Weights of a small mixture-of-experts language model, trained from scratch on English Wikipedia: 35.8M parameters, 128 experts in each of 7 layers.
Below are experts of layer 4 (counted from 0) of a mixture-of-experts language model. Rows are named router (the router's row for the expert) and show model dimensions 0-159. Each number is 128 + 32 x the weight over its row's rms, rounded and kept within 0 to 255.
After each expert's rows: "gets" lists some tokens that make up at least twice as much of what it gets as of all text. This comes from a sample of Wikipedia text that the model never trained on. Tokens count by the router's weight.

# expert 67
router [129  75 140 126 164  98 107 103 119 105 154 180  91 171 154 100 167 139 163  57 113 106 109 106 161 132 124 160 154  69 158  75 152  89  38  77 147 155  95 154 105 136 133 119 113 124 166 105 122  95  93 123 188 173 135 136 142  95 136 131 174 150 100 121 102  80 153 135 118 126 152 139 111  70 106 123 108 131  93 151 117 133 152 152 150 138 108 124 119 102 140 162 200 122  81  97 132  96 154 116 112 139 173 176 177  95 126  82 134 139 138 190 109  92 171 153 113 135  42 149 119 136 130 125  95  68 134 132 117 167 120  93 114 152  98  71 178 132 131 139  97 208 157 158  89 128 189 157 133  99 175 113 162 125 107 137 178 115  99 210]
gets: "in", " c", "h", " m", "c", "i"

# expert 94
router [ 97 143 110 157 130 127 107 132 171  84 164 104 134  81 152 132 121  69 155  78 122 126 190 152 141 159 172 125 161  88 143 167  92 127  75  73 153 114 130 153 163 117 160 121 130 156 154 105 125  91 170 107 151  99  99 104  79 155 195 104 161 113 131 173 106 111 109 124 142  92 116 131 145 156 137 116 115  99 141  96 131 105 140  75 119 132 203 105 150 106 152  97 109 187 138 171  87 135 157 129 156 129 139 126 172 119  71 132 134 193 162 102 127 121 111 104 170  45  89 155 147 131 145 186  88 131 176 121 190 125 140  93  87 111  65 175 177  82 140  90  87 124 167 155 119 178 127  97 158  98 178 149 106 182 203 149 171 140 110 147]
gets: "a", "am", "e", "ia", "i", "g"

# expert 83
router [128 125 140 132 156 118 140 112  53  90 124  95 153 129 166  62 134 150 162 138 131  62  79 139 185 103 116 151 181 123 117 126 131  98 144 136 160 124  95 174  86 127 172 108 134 165 104  98 131 144 206 151  98 113 147 127 121 160 119 168  91 161 185 117 124 145 106 165 183  89 207 127 169  54 130 146 150 141  93 137  86 106 123 128 130 124 126 150  94 140 174 187 156 144 132 120 180  40 166 134 117 170 136  54 141 111 135 140 147 132 155 136 113 146 103 183  93 120 159 123 146 117 124 138 115 136 165 156 188 130 180 118 109 149 132 119 185 105  92 163 179 114 155 121  92 106 203 159 105 123 137 100 119 176 205 154 136 171 155 132]
gets: ",", " |", " ", "st", ";", " –"

# expert 97
router [161 114 111  91 189  97 132 101  84  95 133 143 104 158 114  78 131 132 103 109 107 148  97 152  84 112 153  94 157 123 109 131 103 109 125 155 121 113 145 153  62 159 144  41 174 137 171 115  89 150 189 162 108 147 134  80 129 100 107 153 116 178 185  78 146 156 131 141 150  96 179 126 171 136 133 125 138  69 192 101 142 102 135  96 132 130 140 193 112 106 171 189 122 100 165 137 106  80  85 122 162 145 106 140  87 132  98 113 143 152 110 161  99 162 124 187  73 100 104  84  85 133  78 183 129 101 144 131 186 101  97 136 110 113 167  89 164  84 146  59 101  83 139  99 139 106 138 133  70 152 181 164  79 153 152 123  86 134 165 123]
gets: " |", "}", ",", "\\", "E", "3"

# expert 116
router [169 164  95 120 147 139 116 114 193 109 184 133 166  96 157  81  53  94 138 100 143  93 111  97 154 123 174  85 128 172 127 147 151 153 157  85 129 130 110 165 100  76 133 166 115 113  66 106 102 108  82  91  91 145 199 117 132  84 113 161 194 120 170  96 120 105 122 133 180 146 134  65 102 135 189 131 108 113 148 122 204 133 146 100 124 127  94 137  79 172 150  72 142 118  85 185 119 109 136 106 158 148 109  64 130  82 147  99 189 106  96 134 160 137 105  93 129 180 139  84 148 133 181 130 143 154 104 170 142 164  87 145 105 112 168 154 117 155 110 209 168 100 141 162 167  86  78 119 132 124 144 111 131 136 155 154 129 123 140  92]
gets: " the", " The", " a", "The", " his", " an"

# expert 105
router [140 155 155 127 155 134 126  80 155 148 100  63  99  87 115 114 150 118 142 117 132 112 118 117 133 122 132 136 142  82 136 161  92 114 133 114 168  87  86 180 141 111 163 108 142 105 147  97  70 112 122  80 115 136 104  98  63 173 158 137 170 143 103 114 119  60 165  77 152 149 109 174 101 168 135  45 178  66 109 157 111 128 117 114 150 176 132  98 130 107 129 123  95 117 165 142 124  84 135 114 132 124  92 106 124 128 209 110  96  98 110 154 120 112 172 123 100  95  56 132 113 163 136 142 164 116 163 114 112 156  67  88 135 113 119  87 131  81  98  92 107 120 178 138  79 202 158  69 185 128 127 157 149 107 165 143 215  97 109 205]
gets: "i", "ic", "y", "6", ")", "2"

# expert 86
router [171 182 114 142 129 105 117 125 109 132 138 133 106 112 117 150 153 121 115 108 122 146 115 119 120 115 142 152 169  81 125  85  45 133 143 150 120 128 133 101  91 104 188 106  44 126 178 123 123 100 101  89 136 177 175 153 139 158  56 158  61 136 109 134 168 111  95 143 127 104 120 120 111 136 119 149 111  64 124  63 121 192 152 186 181 107 157 169 153 170 159 146 144  56 159 155 191  74 155 186 126 146 117  94 137 157 117 161 131 145 136 149 165 181 116  92 128 108 156 175 112 133 121 131 135  59 144 162 146 137 165 142  95 181 152 143 144 152  83 102 107 164 102 148 107 152 129  95  83 198 131 120 102 109 141 195  75 164 123  83]
gets: "ue", "se", "way", "orth", "areer", "outh"

# expert 118
router [152 175 133  90 204 122 137  97  89 126 154  82 107  76 160  52 158 118 110 124 170 145 117 145  88 133  86 144 150 175  77 118 101 136 158 109 140 110 176 134 111  56  95  90 126  84 100  86 110 108 169 102 129 185 107  79 155 149  99 112 100 151 138 138  82 136  88 126  89 147 156 120 128 166  92 109 148 104 109 119 147 142 107 122 147  92 117 131 148 121  52 111 136  98 143 139 133 158  91 124 129  78 128 141  75 179 114  99 149 106  86 138  79 126 148 143  72 138 105 100  89 153 156 228 121 101  88  67 128 139  57 130  94  67 181  99 146 112 149  69 122 110  97  92 124 104 163 137 191 138 114 168 178 142 151 131 121 120 134 105]
gets: " ", "4", "5", "3", "6", "7"

# expert 82
router [128 168 169 107 135 165 102 177  63 101 203 125 194 107 143 103 142  85 135 122 110 109  94 152  73 151 164 149 144 102 105 142 102 208  46 155 115 128 165  95 116 106 184 157 135 119 157 125  61 188 146 216 130 145  95 142 168 130 175 127 144 167 200 100 142 158 128 146 118 125 111 167 150 159  78 123  59 161 188 144 149 142 139  85 135  98  95 154 112 118  92 111 180 111 117 150 112 134 124 171 135  92 161 141 119 159 143 150  92 124 167 152 111 136 144 132 180 136 106 139 160 146  78 165  87 121 159 162 141 146 125 133 110 164 143 107 127 103 128  82 105  88 110 141 114 124 157  55 132 142 192  84 158 143 157 149 110 140 109 150]
gets: "al", "h", "w", "y", "i", "k"

# expert 96
router [152 154 122  81  94  82 173 107 200 112  93 165  79 147 115 104 153  83 122 140 134 119 110 125  89 142 153 162 153 142 151 139 182 148 121 139 102 109 162 164  88 104  88 124 133 120 167 157 147 153 149  91 167 153  86 136 164  68 199 160 116 172 108 133  80 153  92 128 154 149 153 157  97  69 128 189 175 111 137 130 147 115  97  93 106 135 121 172 131 156  93 122 133 144  99 166 113 161  92 189  75 120  89 147  86 216 118  77 175 134 114 107 151 189 136 101 120 122 117 181 130 132 167 113  69  92 111 107  85 136 150 170 104 116 150 132 113  98 165 101 113 146 170  87 106  78 172 173 134 116 110  99 148  87 104 187  92 135  65 132]
gets: "s", " ", " f", "m", "f", "0"

# expert 111
router [154 104 158 107 106 164 159 179 110  47 156 166 159 122 145 100 160 113 136 126 102 103  85  99 107 159 150 158 142  66 108 126 100  79 119 138 152  92 138 131 103 134 168 178 139 162  95  71 159 184 101 183 255 113 147 108 117 158 168 126 166 113 136 100  60 156 160 138  95 114 128  93 127 147 147 146 105 105 122 104 118 133  98 145 111 142  97 103  87 112  94  82 116 122 124 128 135 180 194 129 126  90 177 133 154 150  80  87 124 165 131  91 150  86  96  98 109  95 154 155 115 160  60 181  90 160 154 180 127 146 180 131  94 156 148 132 142 122 125 119 153 109 183 100 167 120 150 110 215 148 135 130 172 132 132 143 137 130  82 129]
gets: "an", "a", "o", "el", "ard", "i"

# expert 107
router [146 100 167 133 181 105  96  94 104 123 167 110 163 197 111 105 127 157 141  93 161 142 135 109  99 169 161 153 128 117 129 154 117 100 100 125 108 106 190 103 160 122 154 173 156 189 113 135  82 140  64 187 217 108 111 101  92 154 168 140 134 139  80 168 112 134 150 122  97 114 111 134 145 179 103  60 161 119 134 149 136 125 129 123 147  97 139  65 133  79 121 136 104 146 146 136  92  68 181  78  66 137 116 129 144  91 157  88  76 129 133 131 149  85 134 139  96  80  62 143  95 184 109 130 132 147 102 188 139 132  83 101 160 103 118 115 169 103 143 153 105 140 166  73 128 130 141  71  97  87 197  94 163 116 121 179  82 134 147 156]
gets: "k", "l", "t", "it", "e", "ot"

# expert 65
router [119  97 165 102 142  91 152  91 166 120 172  98 117 109 125  66 178 148  92 143 128  97  72 129 140 137  91 150  98  77 171 121 116  83 101 132 160 114 178  74  99 163 127 152 160 159 159 114  88 128 139 154 128 125 186 113 204  96 112 152  97 161 154 122  91  79 141 100 115 104 115 140 111 102 115 178 162 145 145  84  93 109 155  78 192  82 147 176  94  61 151 118 167 149 134  95 141 152 134 150 145 161 154 100 167 136 120  75 136  77  75 152 120 137 174 170 122 128 134 160 148 147  86 120 112  34 167 102 163 195  92  49 110 104 173 120 139  68 165  98 112 132 113 122  96 113 131 151 121 132 143 100 175  96 102  90 119 115 114 138]
gets: "m", " m", " p", " n", " M", " l"

# expert 6
router [184 116 105  68 170  87 171 101  58 121 126 140 138 147 105 161 124  79  89 104 140  63 163 113 101 177  86 129  69 103 125 136 146 145 187 102  64 112 106 173 152 132 129 127 103 121 131 132 146 102 153 104 114 119 110 161  86 154 158 164  99  85 119  93 108 167  94 129 156 117 186 172 145 144 116 116 130 132 146 153 175 130  97 110  77 161 103  97 108 134 135  63  91  84 165 128  97  72 135 169 136  73 111 146 133 122 188  84 113 103 115 118  87 153  69 163 157  65  99 118 162 139 176  95 142 165 119  88  69 141 102 150  53 174 117 167  76 145 111 141 136  93 117 112 178 178 109 108 120 174 147 148 158 108 123 105 122 173 128 110]
gets: ".\n\n", ".", "|", "\n\n", "==\n", " |\n\n"

# expert 112
router [107 132 128 154  51 165  81 115 176 123 119  67 147 144 146 161 181 144 128 183  44  80 137 101 122 118 159 103 139 118 122 158  90 131 155 114 170 131 101  93 179 159 136 150 149 159 122 133 144 198 162 154 169 129 108 144 139 163 172 121 126 100 148 159 153 101 169 128  95 178  74 128 104 113 149  97 101 136 144 135  90 102 204 203 103 154 124  91 134 117  89 106 143 163 190 106 170 118 148 115 161 162 134  55 127  80 128 137 141  67 143 119 108  94 175 127  99 101 136 168 160 106  92 127 152 128 154 155 128 120 141 117 171 156  67 115 121 169  96 101 118 130 144 132 124 186 115  66 125 180 162  83 158 134 164  90 181 107 170 153]
gets: "on", "ed", "ri", "n", "ry", "er"

# expert 127
router [104  68 182 143 128 122  90 120 189 185 135 109 137 139 137 124 148 133 164 129 172 111 150 144 147 134 124 183 104 156 143 128 163 122  85 120 112 136  74 194 147 190 100 123 121  50 154 156  98 177 128 111 187 126  84 115 143 123 150 170 123 146 108 165 188 131  99  79 154  97 145 136 141 115  83 196 161 143 120  94  83 113 144 150 139  75 108 161 127  79 150 169 121 148 197 118 145 140  96  94 114 134 147  79 157  78 162  81 150 128  95 117 137  78  54 183 126 136 126 114 138  74 152  80 173 114  94  82 114 113  73 122 126  91 154  98 131 145 185 103 153 166 162 127 142 123 167 134 111 108  68  81  90  78  89 131 147 123 126 147]
gets: "v", " f", " m", "p", " v", "erm"

# expert 69
router [118  98 152  92 108 116 120 113 157  95 139 184 140 117 132 134 115  98 103 127 140 179 167 168 143 152 109 111  86 142 131 126  97 138  92 123 146 195 150 130  90 151 124 107 160 113 124 136  99 148 199 180 156  97  94  59 138 151 131 148 143 133 148 119  74 118 159  98 158 161 116 168 145 126 177 111  92 206 188 214 138  86 104 166 104 109 128 121 118 104  83 111 173 108 104 169 108 144 136 129 138 106 185 122 107 109  76 117 113 115 196  88  72 176 141 143 104 170 110 132 129 137  90 147  77 118 150 137 201 145 154 127  86 144 135 151  80 147 177 127 151 118 118 197 194 108 178 166 129 167 116 104 128 186 189 134 170 172  96 152]
gets: "al", "n", "c", "ar", " C", "as"

# expert 101
router [ 92  83 122 201 107 172 160 141 153  61  76 105 143 115 144 120 129 112 144 104 104 177 141 120 130 133 145 128 142 140  99 187 102 121 159 131 186  35 134 130 132  78 151 137 181 143  91 113 138  93 110  81 151 155  84 187 157  51 132 104 124 108  78  94 115 144 147 129 144 135 151 114 141  72 138 144 100 101  96 135 112 176 120  86 152 169 135 144  95  79  67 101  22 130 103 128 115 166 135 139 102 114 111 125 121 158 139 155  78 112  52 138 174  75 146 146 146 101 168 154 103 146  96 122 101 119  74 122 138 108 159 175 155  86 145 115 110 117 113 180 147 149 156 143  99 146 167 101  90 130 136 184 157  97  86 162 111  97 104 159]
gets: "y", "le", "ing", " he", "ow", "s"

# expert 114
router [147 114 139  92  60 154 124 182 159 174  75 112 164 114 125 137 107 181 120 167 119  89 139 151  70 129 142 145 151 156  90 162 110 107 145 134  91 164 120 146 135 195 121 138 140 143  99 145 168 129 177  70 157 138 118  81  96 133 106 155 132  95  75 148 165 116 173 169 101 137 104  73 137 151 170  63 134 176 186 161  97 178  70 158 118  98 128  75 156 185 149 135  67 123 167 145 136 159 128  84  96 162 133  98  87 133 125 118 122 164 170 107 170 132 150 153 134  97 134 100 123 165 113 170 131 220 167 141  79 154 155 165 183 130  74 159 103 170  88 114 186 109 160 133 136 119 170 140 117  84 147 138 141 112 127 138 120 182 116 128]
gets: "al", "ial", "our", "ual", "el", "gan"

# expert 79
router [134  50 169 170 103 110 150 177 129 152 152  60 139 128 187  76 151 187 173  86 138 124 118 182 136 191 132 156  71 116 190 130 143 108 145  73 167 159 162 174 109  96 144 124 115 110  88 125 131  91  86 198  92 102 176 104 135  86 113 148  76 116 132 148 129 163  87 146  97 167 119 133 121  91  99 133 115 137  75 108 120  84 168 144 183 126 159 154 116  95  74 124 132  89 175 152 110 106 158 108 130  85 142 126 117 147 132 145  80 194 145 129 125 132  43 120 159  95 143 182 129 124 107 103 145  61 103 133 160  87 137 120 125 138 153 165 166 187 129 157  89 160  90 112 151 106 108  91 114 110 145  76 123 156 110 102 115 114 117 138]
gets: "b", "oot", "eat", "k", "n", "et"

# expert 121
router [128 107 116  71  77  92 152  98 155 128 140 112 187 134  75 125 153  63 100 109  94 125  88 129 171 187 114 155 170  93 146 106 100 100 101  62 136 168 176 111  99 148 142 149 141  77 121 110  92  92 131 128 234 153 141 120 150 125 106 113 111 133  98 186 164 128 135 131  97 136  83 121 155 133 111 135 115 162  88 104 163 202  95 127 173 123 173  99  97 113 123 129 141 142 169 150 139 152 122 115 147 168 118 138 178  83  53 105 146 119 144  88 133 112  97  94 174  86  73 114 150 164 122 113  69 123 170 149 211 115 151 101 144 125 140 129 124 108 154 156 161  99 163 121 129 112  78 126 136  40 187 133 121 163 160 137 117 181 148 141]
gets: "l", "r", "k", "n", "ass", "in"

# expert 70
router [150 110  79 107 128  91 170 120 113 175 123  87  83 125 134 176  83 130 122 130 119 141  90  94 141  91  90  95 135 184  61 136 121 147 162 106 138 177  90  77 148 119 154 121 129  75 128 133 119  79 193  94 113 111 111 157 144  64 139 141  88 182 202 117 139 174 150 122 155  73 112 132  84 165 186 121 129  94 115 168 113 128 142 101  94 162 111 171 115 171 157 100 165 107 109 113 115 147  87 131 126 120 102 135 158 118 202  94 133 102 130 111 130 153 123 143 143 150 168  54 135 178 150  80 114 179 164  81  89 114 177  92 181 145  82 123 142 133 126 174 135 153 151 157 140 113  78 196 166 143 155 134 108  77 171 124 102  84  82 148]
gets: "|", "-", "==", "===", "=", " |"

# expert 89
router [121  37  51  64  93 100 144  82 204 132 170 110 162 124  93  64 164 132 112 111 157 176  91 178 169  61 117 153 113  91 126 122 173  89 142 132 142 110 120 112 118 135  73 112 150 130 110 100 186 108 103 158 165 183 179 138 146  97 123 170 117 137 119 103  92 164 109 119 128 114 132  92 132 113 110 156 128 165 119 140 137 110  94  93 122 100  80 130 113  90 201 104  85 172 115 108 108 145 115 181 135 148 107 155 119 179  98 126  80 130  90 115 142 151  92 142  95 110 134 125  70 137  83 153  76 123 139 129  74 138 172 163 111 112 124 133 130 132 126 145 109 106 116 143 163 115 175 196 113 110 149 109 111  99 213 184 157 113 161  94]
gets: "i", " G", ".", " first", "ich", "g"

# expert 85
router [ 46  31 156 148 119 138 109 177 156 166  88 115 106 158  82 108 138 186 131 137 109 158 108 134 120 112 153 125  72 178 153 119 199  97 155 168 198 152  92 104 126 150  58 167 162 148 176 107 161 150 119 173  92 136  94 131 132 116 132 115 116 161 109 143 102 138  98 158 180 134  92 108 117  84 149 161 127  87 113 149 114 189  93 102 131  85 167 182 134 120  82 148 121 163 148 160 107 149 146 155 174 158  99 130 131 185 196 132 123 160  85 138  69 142 151 132 140 134 158 125  99  79 155  66 104  76 122 110 117 150  97 185 107 147 145 132 115 126 138 181 146 109 109  76 168 112 101  85 165 117 148 126  90 109 137 157 149  95 109 146]
gets: "om", "p", "if", "w", "ak", " which"

# expert 64
router [131 110  85 115 152  97 182 106 130 125 152  96  77  73 136 111  70 117 144 163  88 111 134  80 180 122 149 171 157 153 119 129 104 119 132 117 118 140  98 152 142 118 108 104 161 129 109 126 115 127  88 121 100 118 113 127  85 111 165  60  73 139 158 149  57  94  98 149 143 185 174 165 100 175  86  85  84 116 115 191 145  78 152  92 136 161 107 158 123 165 148 107 150  71 110 134 178 101 109 110 164  90 118 171 170 124 138 145 144  90 108 151 128 137 131 154 110 108  62  81 140 162  70  92  67 160  64  87 153 170 150 177 129  93  78 173 130  79  93 178 108 111 195 113 125 183 128 113  69 134 100 158 111  98 155 126 152 131 121 138]
gets: ",", ":", ";", "),", ");", " by"

# expert 66
router [117 152 116 104  91 125 165 165  93 164 128  86  43 141 114 198 159 113 144 169  65  66 174 141 107 156 142 139 162 141 118  82 147 105 176 146  85 143 114 115 143 174  95 132 124  70 136 158 153 143 103  73 105 163 152 100 124 136 138 110 136  87 108 174 167 126 109 151  83 174  76  82 164 112 114 187 207 128 161  77 159 160 112 167 104 112 171 124 135 134 127 103 121  92 167 135 125 125 110 113 109 149 131 134 109 180 129 161 111 112 148  70 163 110  98  63 152 152 154 133 103 118 169 166 118 147 134 140  97  59 181 162 124 143 149 103  79 158 155 139 142 120  80  89 140  65  76 165 148 123 104 183  83 134 175 102 146 138 128 103]
gets: "per", "wn", "ad", "ir", "pen", "old"

# expert 108
router [134 123 144 124 170 165  66 158  92 114  92 121 143 189 159 107  87 102  85 140 159 138 100 126 125  99 105 183 183 154 147 141 159 156 121 150 104 115 147 152 155  99  79 122 146 122 145  38 154 181 100 104 118 141 156 158  74 139 132 161 151 113 150 102  87 165  82 157 144 154 153  62 125 128 118 110 113 114 155 135 157 191 132 152 111  95 174 188 121  99 150 142 165 136  50 112 126 101 129 130 142  87 151 140 128 208 144  90 135 132 113 160  85 120 108 182 113 175  93 111 130  92 191 100 112 129  99  52 101 112  91  98  83 109 153  91 163  89 117 113 161 142  71 145 142 136 163 136 149 130 168 211 179 144 106 102 149 117 174 146]
gets: " s", " d", " l", " p", " t", " g"

# expert 78
router [126 168 139  69 193  54 147 132  67 113 197 116 160  91 135  88 126 126  84 107 117 130 108 138 121 179  83 111 189  92 129 135  79  92 144  78 144 136 175 142 115 124 153 125 123 139 114 132  48 124 132  79 147 135  72 108 141 114  78 131 103 136  97  94 141  95 175 167  70 134 107 107 178 121 142 162 138 180 149 129 145 104  77  87 104 160 151 137 103  83 173 113 164  60 172 131 125 132 120 125 139 131 116 166 166  84 110 113 163  67 129 150 169 162  87 114 169 105 124  66 145 149  86 147 138 168 115 103 149 145  59 191 142 120 145 121 113 103 132 134 133 173  88 111 122 120  90 153  81 146 120  90 156 127 198 135 171 148 123 158]
gets: " |", "-", " (", "/", "–", " |\n"

# expert 126
router [163 179 104 154 151 122 134 111 118 128  66  80  81  97 133 140  70 172 110 107 129 121 169 115 103  60 179  93 146 135 150 169 136 172 139 140 141 177  70  89  95 121 174 132 111 118 110 118  75 166 174 114  84 140 123 100 158  98 136 140 100 118 154 119 134 165 147 123 183 128 132 101  92 157 142 115 138 195 100 122 145 105 201 181  59 130 127 125 138 193 137 101 108 141 102 142 181  52  73  76  98 126 168  67 120 165 131 138 128  93 121 121  69 164 101 112 131 179 138 136 172  90  86 134 188 139 143 116 162 115  80 140 112 136 138 176 126 131 142 114 162 122 179 178  85 156  94 108 150 149 139  91 149 128 159 138 158 167 178 101]
gets: " the", " and", "ific", "\n\n", " or", "|"

# expert 117
router [201 144  66 138 157 117 106 124 168 119 135 101  61 113 195 185 184  97 160 169 122  97 121 159  72 108 161 158 123 137 120 112 143 148  73 122 134 159 163  73  58  93  81 143 164 118 163 142 105  77 183  91 122 141 133 143 117  83  86 133  89 164 162 136 120 164  71  76 151  81 117 189 103 125 149 141 115 129 143 167 175 139 128  63 184 153  92 124 154 130 157 137 128 145 119 109 131 167 152 100 152 163 167 151 129 127 116 107 169 130 134 160  88 183 100 101 141 210 192 115 143 125 123 166  93  78 177  93 104 130 147  83 131  97 132 122 106 133 123 140 129 127 143 174  96 111 134 131 118 118  95 111  86 125 129 197  81 144 118 108]
gets: " ", " |", " C", "=", "C", " K"

# expert 109
router [145 146 176  82 150  92 116 143 146 142  79 157 193 100 137 100 187 160 118  84 157 143 155 153 127 171 152 138  98 112 126 120 156  88 108 127  92 158 174 151  75 176 171 152 144 121 145 151 111 134 107 142 130  90 153  90  64 165 183 185 187 161  79 140 120 124 116  97  98 124 137 166 178 134 101 162 140 108 146  96 142  80 132 170 135  81 117 110 174 138 126 163 203 127 107 173  69  75 113 155 159  90 119  98 168 143 110 123 122 153 156 145 137 164 150 121 145  79  81 145 152 179 117 169 126 128  98 173 107 153 104 125  71 125 100 131 175 123 197 108 159 103 157 122 146 160 137  68 131 106  71  93  68  79  83 162 155 151 101 143]
gets: "am", "im", "ar", "ant", "om", "ion"

# expert 87
router [115  97 122 149 109 148 145 183 109 145 117 132 151 102 108  79 161 122 215 126  89 166 125 144  79 144 166  90 127 103 111  83  83 113  99 147  97 173 116  99 134  67 156 110  96 138  95 167 164  78 132 177 115 119 126 106 122 122  81 110 133 115 163 118 170 163 159 123  80 119  91 120 123 153 127 106 102 179 163  97 131 167 186 115 129 121 175 167  43 173  78 106  43 124 127 199 151 164 152 180 157  43 143 141 149 173 104 167 104 147 136  94 132 154 128 104 158  94 173 152 171 121 121 174 130 114 162  90 120 182 148 114 126 124 113  88 110 128  82 124 134 124 115 146 104 166  70 123 138 119  77  82  96 151 130 138 107 160 128  71]
gets: "ee", "ree", "id", "ou", "ice", " are"

# expert 88
router [ 85  93  76 158 208 111  85 119 131  74 125  72  83  70 155 132 148  58 119 218 129 167 143 137 149 145 110  72 189 120 129  74  96 143 109 116 154  87 148 125 109 100  94 181 142 178  97 106 128  97 126  76 116 140 164 164  59 166 122 131  98 114 138 107  94 139 125 166 125 159  94  98 124 104 101  80 115 105 113 146 161 110 109 173 102 104 134 134 131 141  94  83 128 167  95 141  91 178  98  99 167 128 129 108 154 151 112 134 183  83 125 165  93 138  90 138 123 145 164  67  97  86 155 146  93  95 113  84 140 120 148 160 120 120 144 134 151 139 101 133 160 138 152 169 174 120 126 174 133 107 108 174  63 203 114 179 160 120 111 131]
gets: " with", " the", "rom", " from", "ord", " by"

# expert 119
router [151 155 104  89 211 106 115 130 146 101 140  94 133 107 145 193 125 192 151 113 114 174 140 135 145  78 138 166 176 119 138 174 110 129 100 122 164 119 188  65 130 120 135 151 128 186 119 100 125 168 109 171 153 162 144 115 150 144  77 150 114 169 132 107  83 173  94 135 108  84 151 138 105 106 123 116 109 132 122  91 108  86 151 148  43 194  91 139 157 116 138 148 179 133 128 131 110 111 118 178 127 155 121 100  88 103  77 152 129 177  60 153 150 181 183 161 100 142 108 117 104 191 116 164  76  88 164 124 113 141 133 199 130 156 200 103 116 121 126 169 158  71 107 188 152  94 124 156 148 160 121 161 150 170 150 104 146 129 135 165]
gets: "19", "20", "9", "8", "7", " "